Below are experts of layer 4 (counted from 0) of a mixture-of-experts language model. Rows are named router (the router's row for the expert), up (a neuron's input weights, with its number) and show model dimensions 0-127. Each number is 128 + 24 x the weight over its row's rms, rounded and kept within 0 to 255. Numbers have three digits each.
After each expert's rows: a language model's description of what the expert responds to. This comes from a sample of Wikipedia text that the model never trained on.

# expert 32
router:107154146138117155108094125125142132072152121148120073129130125136130127131111112129091132138166109160115156182078151159128070119128113118121099112125164126125119168141094096128178144149168114169173115115108162130100132135135109140111126174102139153117131099095103128116184118108088119090145133110141149116150138137110097125101139169138119105143096121140152171116160154135132110097115
up0:129173154131114108109122135141131136074132112177120106124129147149123143102146135113080120121151131137137095144131170132082163159145126170109112087115137132106131150121120090107131144156150146092137094107124200159087120135143106110155110087121123135162151157121131186110136118119121132103162122136114114129084127130138127119133162168122170153168119142129159111138067092093120105123113
up1:098077106152144176156092061073092113137144117169103139130121129126128137094089127118107105115181118154159133091138131122134144123126128125127073096117111121093163128123128100115106131102154154151106156131154154136159122123132137117159098114120128091111112151139147131124135143114126123127103142127128142156134118118129176166102129197189137134102090143149113136130151116149159150151111
up2:071138083110123150129135115123108126154149101130113109133145139129119131155161150132142109110089149141163103179094086094126096094127123136147116129053094123131140115152116146109140136125147110110139109121115119140102126109110144144143101135091130085138151137154116157091142166144132163136112152156150143117152185099133130101141129127145147114139071154101117212128160130121109103148146
up3:130120117152147056108117142145169067071139155140146101103141119170125141104138143167119129139162137122150145173133133148087103114176126127119115109084127125048150141173129127126113126113136120129134144149132143129112119128110114110142133133102153104130119136129162135128093133134130109129093147135142108147111157141093066142128156107145171126141098120157075118132115131155168149098122
up4:133127158130138099086130090120178117093106109120114129127122140101125105113202111162091130124135141142130173091084182118157084088147124117101112132132114123127123132137105136070151118167108123134134095167116109155142133124124138135119151173084123143129126141117139137105103134139129170144114127115142133165104182140132092133144172121172148103148152116119125105138180147131137151093138
Pieces like it, its, old, uring ending a word (forfe-it, un-its), and sentence-opening In, On, At, during, found.

# expert 11
router:117165120152100167141103098068132126138135117114096128128125123094150126099108134130116148147142117156067144146109131143101141105150179120164109127138135173122101112117126078122127131157146128176129084126109155132129145115150085143132135151105142124110133123088133155101165111111094118105165088127147160136126171092147117162109159152153132089133134121127180133167112149169115129097092
up0:140160085149116116118148127132148138108108146132100113118134101119127121137167174130089156157141142136105147141088136135135093105135090126127103125132075114118137111109096156131125127134099085133165136116122173149129139119124093138081145110106143110077083137156147148121170137102102153090107132124112133142165113089117093178109143145114125109149109089111159193144131186133111109155126
up1:139198086108144147100143116146104130105135165125119150171083171132143157095107133136069134130134104130085126161112121167110104123145149082128148118129130141138162139121153117149188116140122140119151094153129152137110121104094087107129133141109126137167128146101102124102158112082109113147167140129114177108131145133105104101119125118120132130095127097177113141167117133155117154123172
up2:094162167127108133133154098099105111145132079142127078149151117131137110144123124139124123105125122106168128124106128115099135130126116126115135102114109136130153159147131131098155117179117132172152148119098121151123115119139097150079119172145135157086092163151145144121152142085133116088112109116100146159155111155145082117103162129129126104094122166156135142129187193165138121169104
up3:169098079153106116133130142100123120093146128117148128134101153147161131137145152127125105167137117158099135119134096169119119161157124156192117101167138177114173146107147108107112126165125148122118135163149143143109146161125098153115156131108150111094091142086141121103102093113121126148121142108110145134122093061130140118153127131165129109111117089121072147121147139159118129101079
up4:130141141131117095123077100130169113105111161145120122129104161073161137108091118179096153124107111155173110139132132168088133134145158102155116119115149114120122126119116092128163138136118071124105090158122143155078089134141125133108140176093140126113145101091115144116152131146142140134154080131135114125124134104143074150113130141144144123156107143155145150164180131177136132130150
The word "of" in names and phrases (Museum of Art, map of), plus mid-name pieces like Zea-iter, L-iter-ature, Cyrillic bytes, table separators.

# expert 43
router:098140129132122153085132103122127127112143132135118119107138138099175096168133126112120133185146107123111185164093148134113101098162125136141111123128101133110117147108088131128130152153150115156141125172127121177134149101159083148112113145091135140143123110096126180139123098112077134103128114096145136107173145126132115149112129174131165113160110138096165125203133132153136092108110
up2:151166163159144146167115107124124129133134140115112115090121092138142155150056118132115155148126142115114115140128100142101137114127129089160102146118134120123120123087120125124078102070153101138144104145171155119143118065170150127131136155117168095090108126150112127116151151112159146119146121166148116116130106173118083146159149131145100109161107108171089132107131161148104142101123
up3:098135128129108101058110162109145101101125128135124119103146122105123083158151091166134143110136130110083085145125140109152055106087125163162148109077110154115144153102103126107137127124135113162156110126130147087135132100129108150112165151116122140115132112122159134127125133131139172143170128136137149135116112103091120169133141129148187089147137109102122144143152162130153097107166
up4:129132135143119126128104092138113124102152145149161127097092078116128148130129118140098153081101155110091144138135110118132119125056146166118097103065157099139124155124116119107138153134129123153159100137132164092112125126099101115133143130189148135118133145165104151119147120093122138151140130111142129091121108141104158148157093161146156103130106126112069160171166159121157128110164
up5:127165145163123156099138143110151142100142137120124133136133107159167123134102131123110103130182134134141113126108168127172153114117148202150100091121082115106123183147128095132122114092112171138111158082062128132118083119153129108143116118165127089162125125139130143106154129111097130095114111114188131157122138069112140117123102117136150125106150135136145108088132141127143113130117
up6:123146102149143198124109148151185113093115137101126157108095104088164135128111135128106185108138091097113086122123150133118102138072140114126116078131133130143147124112166126109139131150135095139170114121078158134119137121088063130129130146133157130132132132113084137127121148119102120134163145123140120109121110116113123138143115141135165127152155113173084133154178139119152145103166
Commas, semicolons, colons, dashes and table pipes directly after a name or title ends, as in authority citations, lineups, and election tables.

# expert 13
router:121150122150111129111129133105136094110110175129106106109112115103150104197108100149140176120142135168089150138134127146087146094124141138174127114086109134117095105112094130120144152117146152169175100136104120184091096127170072114150111115125158119131110124113123124093121141108121146090153098123132151143121153109116090155166129147124143096123112108133160110147156153176157120119133
up0:143124124127109152123136131099157109095091137119151139134146079175135150142140081167114097180127136134151110138092121144139122160123146100083132137114154114127095105134128123131130115095120098154138144108104150087110120146110132125131154146090119117141150110130130109187130112145124168133190119087139114114134177134123112106164141121125132103162108169157180143096114111103157115057146
up1:143130097172097150148139135134118120114096162140138142132119129136122125094125153124124128123158130107117131145162128106113121117177132183155116067145155153127072135130117111090117135166124111119085166124120115198114089122150097144149094130118096164113110099122131159138107145111116116155119095107166121156103169104084141156140104118151108132139131132151098136122183133091144079142136
up2:142111145179084144093124106081106116095147124141123099139110066110110132113163129098130104136114118098109126093126165104133124130141135135139147153125157107116141126130149117088144156132129128127114154141094145175114115108167137175155110103167159159179109109097166123102169125133099137131150092130110149122124169142170156091086125153116129142138127124110112156126175163119156121131169
up3:066149115116156133089120075102177128142160127114120092131121143131149080112106162132111153123137098138193113149118100150106142111141157076102151156167098127110127119149105098132136095100158120128121118124103102113104133086129120126105158150108150096130139132134098138114169139125128136161114159099155150136135188146158115140119177131148131136145133131123142101095112108136105158125080
up4:122130128153123129142143146087132126091141155122053128108158085131141154123131111157151156120167112152061125158141125111076121112149102179137120110127133119127137166128144142124132155120088099091071148128128127167158148098145137138132167118138074115133056134115149146144132131120146136147115098119167115153134159110111150134145113109157150087158137111116111148120142171133135134106117
Word-internal pieces completing a word, often after a stem, such as ary in salivary and primary, ar, ic, and accented letters in foreign names.

# expert 24
router:083164134137126113131126088100143139134142166158109104133094106093156109126128121119098145197113101133108130155101120148122098114120162131163122092069145149096059169125110115116169124161158114127147130158108144114112119106146138133106144143124157118132134142116097162129114115087113175134157127136161131112123156134139105157135142133142147094144123106097124168127133144194131087107108
up2:106151107117107113128121133093138136126119135127147134123133167120126117152111104131108149114112144185132103143119100156158085139091176167104104125122125111139153114148142104125143143173150170148117119157088104124115143083085129173158107126112193100144135142129133156122102160128109129107127125075110122108107127115176131081143125113129111105156119098114125137125109178206148144135153
up3:127096134158136133126129090124111117078122115144144133141099116098173136133119142124127119180154102114126112135142101156133099107125137127144107108126134148095126095105078144153136129108166136124169134127117139120076091087115133117090150139065162132126110150141168099138115150135121179154138140159123163104120157097146083121095140148138179121150107118135146188090124166157125105107107
up4:108148127143132118103105137115115170098118134178079115124106109103166101108137111152095134101119140153118121194168130128113141150096154152179114127116114112134101180132094132111105197129131154110101129124119126122171151172165142129108139106114103075125128150143140172124144115117119165096095128123147120112135093154163093107154098142130151134121129140101165128106103119161140106133132
up5:133077132128129105139121152138171158062117171119134150126111171146124087117144089162135164084120131130133141119121171135084170113111148127139106118129144149128126133130109142110161130137141124142138141162091146142090086143147114122125109123136165096176100139147106113107104062117119105142162137147142098181136139141114150154139150140126168114123094050139119113133125126140133131115135
up6:129146092117142099125127136138179132111130130146140114140106105089113107130131141155100171094112165134116129128140084155124109144135151140128106091139156107139122154121139098102143147179165046124125115154132120110157153129131160155106138182108125068138118166125077122076117124141139147135125117139128161174133101152108107140116196120149108123104148096136126138140131127117089124098141
Verbs and word pieces about movement and play, often in sports, such as pass, go, run, dr-ive, top fl-ight, R-ight-handed.

# expert 36
router:123157167134116154095115138126113120121146143107144093139128105134145132143132113163110154153128073147127163136099157127120112095145131113140103122100103150100131103088122139123142153155149081167155116131105148193134093111131121124100164166105131137118115103105138127109099114121134188099116091117154132134142160091134083123150138118144172092201103125114124140133139172166115106107104
up0:098101131130141155079121135142153118095151129131117126117040162159152123136115101132137175147126095116099144144134159140154124144126138117149143126110161116138165126134081100137111133116083096133116137173117136073139116145138131126197121126086117149148139113109148107111119103136097097123149139127192114133139139169132134149117135129151136127143122173132111098091155081112140152108098
up1:182150139172088086129121101107138130087137152109160115131098142143145138140135116148116168164091134107123174155102110131128155112110181147131156114126111150159128118101107106118084116199168117119182123118143130141113133190105108140128101121127141138091149138140121130131112115137142124139143140067123090110089107130119114084154125152131124122093114129138160124113163124156135123097109
up2:129135136174115149111160094141127119123172169117152097120085112099137095136118097127114135146141141171137158153138113135117060126133139101149157129149156202113062128152122119124122126130103140112103118147122122163111125110134114116137129138128109143151130139107128156157141109123126086115154115088066127140096102142127089149168159140120138123145107147099177167107137098133117145116080
up3:110136158125126151078100169132155090157135131132111121057117138151103108174100147100145117099125101125120150168166128112138148100137176159151136117157106159082152110142119126124112106107131142117159155133110155148124147121117133184193111133177146078080132113125089123115127123133130127134107156126169100118139122135125128113155156144111123132146095158083109114124109127140149145111100
up4:151103112103136120129150088120113111159156132118097154147142127152104112117115156182138141075121126123116098132105130158102122156105146103105123103093100121167151200134136138121099162162142129136122122135146118130143127096132096112173088127158142143122143111170114139109103118085121176113122061141156172136135142105126136099104120093156131098139162143174101151171130142123146135108143
Short consonant fragments inside rare proper names and words, plus apostrophes, such as Hor-b-ach, Bar-ack, Bessar-ab-ia, shouldn't.

# expert 54
router:086155123148100186105091096128129132097135126140094115113124127150154120154130119152130117148134103164125152127126133138104115084157121107182120107123094163122121111093125142140151161128147126154125112127108147156138120089159133156107124139089188133090102115097138114110162109098108147144138119135129173134139160114135105142102140161154157089171099098074136187146130141167119109131104
up0:149161121154108126182142134118131169129134197169117132112118139130116169092121149128123150111136159143110120130113116141143130106155138167111096048155156105104085139119136094103140105130158120131104118127121142149102139133108099149149086160138122126185114153144076168134136152123110106134142104115171147145092110091101114119134107133152126115086130123133128132109106113138130099115070
up1:101161083137102133133116128129139155076165117127118135125181134129155112125151119124158108114120128142102146165117093133091140112123141141147119100165131177090120119118126070135148130119137134145135148100081116170118160141143137164176107112104170094130135084112090162097139129131122128109120116147177145154148071132152110120121150145128153130122084107098156126087105151170116141123146
up2:113153140178125115152129079126150116119176119117073162111101097119108102118133104165126113155172079141144125127156171147090149117149134124111158131135110113132119121158127142118146123117110052099126112179105120158116134139159098126133151112099176123156092119117151133143106094168115139156129132160123125135155189101134141110100153111135133143104138094098128083156134132147127114122129
up3:189119121149104142128131156148146144064116133128137159111131117140128160089156101135115180136116041155124120113115122123139101114150110128148159095108129147149116096106118151118111131127185114147163138138129124151092120168131138107107115133126122193168116116113105163149124118124118160123163158107123131109142108123115106067110109116120125115147170082115118126117157153117116132091148
up4:094104136142136094145117122129124153131148145097102114083089136105111121099120151162110155113144077136135162138080114129139137120175115128135105097138166130110158137105125125093127195123100094128129139114108177172111121096084106169120195155119177136106157122142103144163115128141133139119136160143134137129136149130143126082105117151131160138139091128149122090129116144126122086116171
Endings and letters of non-English names and accented words, often in tables, such as Bogot-á, Piot-r, Damallsvens-k-an, Zeel-and.

# expert 14
router:129164135152118189097094102098147118138113141134123118134144121118148127130097118145081122170169110151108170143128144172142137097179168117126117125144130126111140104084107114100154138145183106134153132117103142169132093126140076127138144150110128139100142095108111112094099133105095136119140083125151168080153161105136127144116135149153116105145130141106132119168137150152135134101068
up2:103126136176122124107094117108112118090123145144085107124116143117139121126164124142109129123148116101123116133105155086110129067165123115156138112111123108150104123110122090122127165147138092162137125147125128160096152133157142178114132144147155146096054155111130170141161094086106140125141126153133160138167076099123124155134133115127151117124117064116123116141159176136103145140171
up3:109162137128102164147153158110146100132111098142106144114125114075109141192125091123151126133128096134091092143137172125146121077107109110118094149145125155130100126132140146145159170153136110110138130141113146111119123156141118163067155140116135130087083101103124103143111113146138121121138104126108107191140144153159107124143138153099140132189142129106106146120149200137132115114125
up4:129151185167141156128178077100114132149091131118095146107147132120101152141116108136135144182109117125143121113110063125095161100142114156131130141140138110096146097121133113082140163114134161121135126157140121158122164134089127137083127080129176099149134185140134159112128121113109145088111105103122139135101166121136118133151174149123111110114092117093129105134123173139117139136140
up5:152143097152107147122086157139154108131170161146155131139099136115158183095119100131115144115098074107102165137125144108130139091118151132115127156110105092117124118101104072107116157125159109115105141133137111131107111133101142146161144145126127122117132095125132112134146138089175148125093103134138140165161111104138092151152104103128123131223097155134147102106164117141139128119096
up6:167100090143128130115119117140124109104131121128132093079127187158139191162137093132143124125142109133056157122099104145092137087158134102149117142099125125150141140143108122140098108115137120140146103142169144127139130105156150098164178136122164147094148144094137160117125137133112132113142161149082174152103101091107125112125143159152107108121108162115119083144104165127114121133145
Possessive 's, his, its, their and quantifiers like several, many, most, plus colons after taxonomy labels, e.g. women's, Species:.

# expert 17
router:099144156169100161101085111117145100115126132148120098083106120108146145130144095153103181125146101162097161142118119148119127084157137115172114131147114134134089123099098108119142123123139147173120086143104167162117149106131106160119115124107125143118117118089127149105189119115115135076148110111112142131143141104132126156118172132112162089159121092099151128174167161147134124107142
up17:143092110174119086155121108096171136116101120111080093119163134135139123123120121149087145127184115152145103123144105151124109117164128107064158144153146116132127141144102098104160118132179135148115088133117121174119119145142135069129108120135120105150137106177144111150135121123147111186165138083130158146127127095100129121112140164130173133091126116146116117131117172137134137124101
up18:144178126107135149087115131136141123100162088133149122111141161137185136134117134162131106130138121115095114127168148143120146046153150125157114113136152113087129096105154097158166136129100108128119162119132144168138084162122143157162142112138133100094139144104133136097086137085119158096172123155165130132092143119121132114141088101138114120130139100134138078126123150126096131110089
up19:120085124174115121109093139143161112128137144130075141109108159145127116100148123142128172133147153167116133135134186121104149118139137109067108124176181135133153142122119104131108149124122109121098135155109125175084127102105113127138133144075148157146099091134156113134126087145119114143095078105149112181149129115123127138115129128141156154122088113198125136142148106109134145106121
up20:125148120098124134120121172141164142143112099094121113079143094105134125162161143166101156114112130131086136126100132118156155046162132130128109158155113155115175127153129114101091120158147124110131110104121124121113123124117093200112149101153160143089143094129100129068151142120156126114136107091137143112120183131138146128163148120147100146134089145102122106119131141117130104137107
up21:136150170121112129136131115140087133126124118173105126082144141145121105128125124137094077162161150174115134147153119119141126085096142114113108103146172145108142143118087120112119157138129142164149141146097145162151075145195127166124130122161119134100094133140110168146133103098132142080139065099124136110116104115156135108168119158134093113125131143080093141151135137136141100114112
Middle or ending pieces of foreign names and words, such as Etz-el, Coahu-il-a, Nik-ol-a, Charac-ter, hot-el, often in species lists and tables.

# expert 37
router:092142160153097130101107127118168091128138135153123093101104147123126113176116131169102157142129128137124175165142129139112123088137134118137140119158090149108139117088114140139154164125150134149158101101111115177129109100140111144137161126115147113133126106119092119081129090115124147126145103112125137082147166075103114130149116159150183113167076118118111169138127136174136093105095
up2:115092122097144137077125081126109118077152137140131098095094126152173131144118142139120157147144098162129154103134108151136079107124113110091089097148137137122123148122119092120084111111139118125143131129108180122117142120096161105143120176114157134115126161115122117090149110165144157137162194144095130118138139117143129142072175168149150144125099132150121152134104115098140160134107
up3:097133138148122144120149164096151162142108144088162121104148109180107140156142099173137194107130092115131179170117171127142108119150169118130114117153116107083101127127103146105116106103134132098103128140094131177120094091151125124128149133112151156141093146135113130130129143151118172117138130122135102140120099103109124145167143104094136121178084102133131089131136118149096146090122
up4:122152153113127144130140117148106152152141128157101073125090133142146159155124129140144117182152123102131128179140157118093111153122134141118123161125135126071150159116149137093169146130161105122123058125123157120134108093109106130094122121130138165124142150122129147135138107124115137099121059119128136104142153188146114116116113102127110119162114140080146177152096161111106165087122
up5:144102135154141154126073132135167119106098126120108099079134113163136124107119151144154184100166096128137113109158144141140140141136129110142121104122145140130134111067096091082101119152130134119113106130132156098133170115105132130150108149120114115097112085126121136135096111082147205164166159097136135133101154102131138117111142160111172124177141119142154139118164131118162119137118
up6:167176108125151091150144085116148122133137167124134082146130121111124101097104135150124112111157141147133153134139111150079114135131107127113142113134114129119174125105118137123173101101121113159131170124091114177121140134160098120093128139127135123117119125115137111069094125136130154113108105112131125194143120138120128080133143119137171117082160167146122144172165119172168083136093
Letters k and y inside foreign surnames and compounds, like Shenk and Ishikawa, plus nationality words British, English, German, and ian.

# expert 58
router:099153133138119165096107092093153121108125131143124102113136122103136120134117109114116183163185099138111179145088132153107129074133154128143065119131111148113128137116105113120165155144151106149132118119091164159150135112146104149108117138124147132141098128101111125092148096092115145114145115097130144166133146116126095132124171133137161102150078093102157125142137153194143113147101
up0:121201134143133130151117149133114114113134142130111119127129094142151115135099132134075147114113125119106216133139116097126098123109131090104161139097120152105116138117128095123134105125137112132162122151153117140116093097113121100075142191121166112106098113133122147193160120159120143154149091105159131126131143168119069149159158149144146121116146103162136131113141112147126110099123
up1:121144169125127143160119133138070111115130155141095119114116129213154127136062131135149118145078107145112125136116182097110095145187114107115150122123142172128093127108126120136143135110140068156148114112177144155119085116126124137106140129094134105122112113133100135142154117104137139107109152136128142121153134139117074183129082137136128119170131136135130151167131146134137139116110
up2:079209155145126149169098148126123127098143119128101117090120141158109109111115132135171109129122131115113137147143156105123127133136117122144096128133136157118130115103153132136128125128138081150153094127188162147121127060140085129160150091124140081118110090116092146152159087124110142115142165142126132091122116144123139132120119164148130117175139096145072150146129139166133096103128
up3:147103138119117115154088088146174121124146157087119116101127096129134111140114143131158126123099120130103130139145117110147148123153141184135160117138132107132123132131104145108094149154143111112167118181164146095133115064148112076172136099143135082122122096085093136081137153166147118188155155128132142114105134149095129129082128143166143112098104158142118145131142151148153135106124
up4:145128116156103159105131136125132132108136129110101168101103126094129132147128128136136126131160132150085078143181158166138128114131119175123134127118128135115081120103139148133070109159120141145156118133125092197124101159141101099132133101119132150138128115131129128163094100146088131132148083169156147113146127104114181104190087134125173115109168139138123118143155145127140107104090
Table-cell pipe separators, opening parentheses before abbreviations or notes, and heading or list punctuation like semicolons and ===.

# expert 19
router:104128102149121133129103111132153108114177155164073139085102105130167130120103091164095173137158121129081131141104143158100096132184178137115102115110131144126113159109131117089128161186145090129117102158128137135112135110150094132119163149135155118136122084126110134114162102133088135114154103127128142121119171124123130153167150139174128104117116133108127158138108157125165113102109
up0:145102099109123156131113080115198123159136121159124136108117109093146132107075136154174177133143116139119119120137128097112138127129168134172139095112127095131109118128139179144117148131105174164144115107096113149147102106146138100171131136090169147119103134127143110103141118156158103075106090132123105127118149136104107125100113128180130117120126136123170105120153149090166118146155
up1:147139145120105116138166123105117146138163102137144116137149126155152097138128123129103129147131159103083117153074159130089160128104182090142136138102038103117107129112130112115133139156140131128108141103136145122149094143114076119166156148126137125077129138150169148131185093157090140102126130141134119134137143121165094174145089151131137136146123114129119091117119111145098093111145
up2:132135125162086119124150157111103141162159117102132127117189090085164091130110101120106085102122108118141131126156173128074162117152142140137100096124144126132105163125148097105139118101145133142143141142128122119128083148149116156084140124145118097127130126085101131112120110185094166120125117140108157134130130154121108150189200125156118113123130118127157154171120119126157112106125
up3:085120120120150115142134124127148131090145163149100073111080087124140126119170117131110182104168133131133125138149142091176138101143097192117118133119176150113102126136119116119122131154123128097140098142123113143118152140148109175132111163168120128151147157113107188121112160096166122076175101097110104124158106109116148131147154135139128120125119150107131126149130129112151124107081
up4:149161144157093142102074133146118142106112143160102080130130162114134114144091131156156120114136121131119135103120200164150102105150131115122148106106146151129128181084113103140133118153118165110131108109130182126132133125119134133115108163116108150136133138092103094115088111142121150131097119149150149142122179090132138137138172139116137099126124136140139196136144115170174105082113
Word pieces right after an initial p or P, such as er in Perhaps, art in party, ock in pockets, plus digits in sports stat tables.

# expert 40
router:087173140156109134116091099120128144135143146154084120122133130118176126140136118145073151124125106156120130127114122162103131095176161096128105097096120127115130118101125104129160124138161107137141102176119120146117141107180098154082149140121167110134095132128117172111149109091125133102143101093134130120121143142143109158175181132137138093135142078113131117154150156187128119093124
up0:150110155162120154143133108145137120148140135178127136109140107037093121153111126146122115121122061102111153112149124132169115144168131127147116139125086137097126086117118164110118153153138125121122073163146113152147105156093091166097132134141146132123130132138161145171118117097123125122165090116099173123109129118143076147149138132144147145153145119107145160133107130097141087108116
up1:105103080143147142131110122141145119094111140137112137115150115126177115114120115123117195118155150149095158138130145146059109080125135145101139132100095107051150114181120118132130140120188112147105134128100109121126122075133143126137098126159164130145089100151113183093129118119133135119141149120152158161124147126103175148122160120123148123098115116126150147119102124099137149138133
up2:104150158115133115134155160137115099117164125124137131111092116117165118093072123142122108158139146112128100125149124140143140146119084121142105101151184145101152107176107139127126163118118123147128131180140117125091089108087131140107152112099131117109081157120102145127156099092146147090128120119166132160114111126162101091157184157141150158116125129073140145076112124146123103101132
up3:097158128149108138132129081112146140105125161149088127107099073137131079122151109143153156132123143153156159162131142154145100117109159146134123123131138140116057133130110118119154156136139115142118126128102144096073114117142111142116121167091127080138129156093111131120162086133139142138197108108110125097165125130123131104159133128147132118182135152142160143120152094106168109092096
up4:138103136111131128110135177087159070106106163119116112153121135155146135138138118150095145130154117134128134101105106164145086168097143131108132151135158129111158107168113136148159154181149131147131119140117123146079138156154110099093082101125176158095128104130150139128137134156069095131137132092128103122101157146162104150106191134133136103102132146099135129109148114153127119158101
Middle syllables of compound and place names after p or ap, such as Indianap-ol-is, Metrop-ol-itan, biprop-ell-ant, Lachap-el-le.

# expert 56
router:080175131182107159115125097096157104117117135173124115103128115089120113120098125142130134167150125153125153163097134132113127071147136101165098114119123184105124121106125073110162134150124106162141104171128133138083106070148092148122114151094158130114117098101121140141172109116118149122130103117124149095129154104103108128124152148149169120142111117133157142151161150155137137123122
up0:118179147146150127127113050126132127094129145131132113118144128195145097144131095153071138135121109126129149136159145133082125108128093149160133119117074112108157126127117111084165147129141125151123081150111165147127104131114119172147129147138155123129113147122149113100141095127119167121168098105121150146186143127159115141144130132155119103172147153112118139132160145151151106075123
up1:114158151169153082128141076165160123102065132164136126117111154139131095154145115144094127118119158145135130130126101141127117128134120140155145116120140118127162122113135149093152168146107138153173057099105125112108083156113121160089147144123141102141136198150107109114166118135135122132147099125087139151148120119117112135158134148152107119151145070125113148086121096139138113102145
up2:121136136151099164120110054099138083118141132107140126135114101147124112138108108140121119152127054148122138143136127145118110111117096113145115111100086158123130094126128173133145149126145159152147168169117181128127098172119107159126118175115214150112091108116138116127120127101119141101147134111101139134156157133138104110130146130113107099148145126131136117122191169148145120114135
up3:117155128120156168138114116088112152125150163101107121146130101157152084168101114137121112160137079180124102132137155127113107112153116137116182102115099157136091133116130155107157151131138093133104156167119149135116112145136080141132126151118179101106112141104157115122122132081094106122152088142161148125164143130159104120108134129134096104112195128137131132145146184122098121102132
up4:129169137108153119136128114151115157102096146141117133114146131143160106214116098132104135104121133142102112131106138177124123158143134135158112065119092131069129143125135129124116144130129162147093136186097129134129065095119089179101156158137176107122124198172139127132166117115116137121139135094131154149138128133130116122163139124126106113138156110109141134129130152127139114112108
Lone lowercase first letter of a word after the, a, to or and, e.g. n-ecessary, m-ake, f-riend.

# expert 0
router:098129124152073128084073145116154110093154140165114128090107115126141106129105089164141131120140108134103135168108149156093103140135159149138113103122106168133127145088117084080145136155117092149140117161109182132126156122133117168144132168140144101110099126112115170135125124130106138114147120129170117123128141082103098145114115173154154113157098117114165155153119127155171117117112
up0:100134091125078130098134112115129142129109116123134154132100142121161111118100144108115177146086160160148130100111162168108116133124152155090163110133135095154075111128102108152088109110121120135134106152134113165126112130118104153109146096126139095117085144161113116162115092146128123102135090094188158131121130089127120147132120140188113133148147179154175135128157140131124161134094
up1:148167134125105133138119118091136150153184131181144113089087107150127150106170144155133203109111140122106142151133118103182116147175145160129138079144117114126123138125125108132126148143129190145125097095123154109121139121138112116164098154112127138153119124131099107118134095132092131130133145136092168096134107138106103115112109158151132109132114099146061140103152131132102145090144
up2:182101104137088144090134160126193119111140137120154112134118138102111140152158131180155120105111122114117110148117119156108109118128111162141127046150094164125169164132135125088144121130111141121103109111124153135103132134074126139142112185131145148145102145122118122102123129132110162183100103109100110154148133096122130160148119106136165123135123082138114124145101137164170114112137
up3:114120129170127133152107127116137108114102123165114134134148144154144110121116124117137118109164140156144137119104152127125122127109139152109143071122134133129116138085110121083156140161159196124130110077107161182131177137146102127120110144130107122169138170132089121102098131126102115126213126117149133083084148110167125114111104138119168118147147144113126151095144119157145109137077
up4:113159106122130104148192145105172120147158153076151115144159104109117103114096139139128139120126169135116161121089156114108143131125082130136143145123106150112137123141116118080157117137107101129118083070095130123088113083109065153122142156153131123125155168148096136146126117122117164119127064129163124106126147114106094152144150085139138134139118138144133137136165119160112135153101
Opening word pieces of longer words, often after a lone letter fragment, such as n-ew, inc, conc, requ, pro, rem, New.

# expert 27
router:111144122180109132114129130118137114083130144154115122102153130125134133123119093168128158153133124147090162130102141151118110118148167154174105098115120135113115171117122103095141123149170139206186092122121146163123128136167097134129116130104125148116104126126079155095128104092067136106151119107119139118116125078138127116119165136151152106126121078116147134150145137182122122115098
up0:135138150100132083162124113129140121120143145112105136119142134148131113080124115104123149154144159147084160154158109176134132125128177136161107156153076150123097122119042150120111116143133111139105091167137111161174106104115086093120125122181136121087113116128137126141121155155094147141137111134154113135098110101162144154117162105120166119140126130097139117168097110116123106129160
up1:171133118118127106144132103121171092148126118170128106115122105123124145136144091120089144155121135116061158130086126133120141117134129143121092128135106133100166176124103093099118139158199145150152089122108123123098144116128111125138209128148160126118120140129136176118159126178128135087105160094106141113109138123150111132142140163136134120128139146075087129132101146163156124123117
up2:166128146151110161132117115098114059105113153157161103081145096128147139123108072112112118131169108132140113201131144149108100148161176140150096123085099139129099145070141112130109116096166059118140122149148150157145108126133140144134120121122154137109122133146142134120109127158131146161132128149143159163131125122134153085103140139133113129121107120114176124094111143097114103131140
up3:169121153130127144131115113134134125106113163114155137120158142120115100117130121125117147173153076170171151150117112168132132109098148127137147099138117170155088106089143137138121130085152107125160082154121117157120083115160135113114098137132143149189132153126107122160109127100091160133175117170122169112127133093176127137164087098118134111103136091134141143147110120133103085116100
up4:116116126134140116123115097085127127122125138137118117152158134057125105132107177111115141142110128102138140097100151202162080103153114138155117102142107124142097117126138120121123130123102145135099181160122162155155154130146121118128144118162117117058121100131161158091121181141114137112147137125141164150122140153124112179093115110158152126138129173096138095139118115099131079139130
Inner pieces of split proper names and words, often after capitals like V, F, G, as in V-oin-ovich, Vik-r-am, Virg-in-ia.

# expert 28
router:140142151135091171103119149093164136146144124142124118117129120140147142128114090131131165163139104184076177167098191145132101103139143131160120137117108128098109141096104134125133114139154072169128110121120130144140110102169096144112136154113147163120110089109126117092127132106087158144153096118134141138124160072109126148131140139147140079118117124104166152129130145147125105086091
up0:141144096114129106076145121167106126103133107136150119109110147120123108192107096175122126133094120120132178140124154117107102086133131149112115115086136094130092123119129158145144144124131144159137150122105136122121122133127168142171114126091156136132138185183142102107116139130151135092112138138143143112143173125118103106163123115143181090116104086145153095112165139174110083103151
up1:138122090141106097132143147095120123135121187116123106120135102135135133147162125161118131134120121129118163122132136136118151079168124112124119130141161106134157150103083108106096123186103105116160136135079161170147171112150064149142129137134147059155115139108164123143118155155118125117116135075132144131106159084110142123092134133152117132150123163088143109127119114137116113167082
up2:127185090117114135130123128159138120113141156102091125134149118141171152097108124116121121139140147138142116129098168092110128118113162097126156136145113127134080129075120120111121112151090084110132109150136140112133140122144126118157131129161132144101115145107125142134124124091064173116167106107193149129142125133179143120112101110134129114122157151076174136172126136134124120153050
up3:117132094123123132074092118088147133141107142101119086156129081185147149132138145190123142161117096145133123132125117148112103113137112138125122083094142135125092123071144142135192102116067134168109169135131156144147088116176146127131148140111139132148117088132133108139132140142134114124129116159122160158159144131105120123126120112135145089167119123104150090136145157153163109151150
up4:113133139118124152109149088143104135142111113149142133137134117094148130143122075117110133095133130135106134120147141125117107121137125106098131147104151117174141166124152110112140126152167132128173114122136142133145163156110111133136165166126094144122145133087154109064114118150108110088119056062122153145118159121117127145124121132110119098152128147114132110194201132119152135085081
Syllables after a capital letter in proper names and titles, such as Kar-on, Y-on-ne, Wag-on, and capitalised words like No, Red, Will.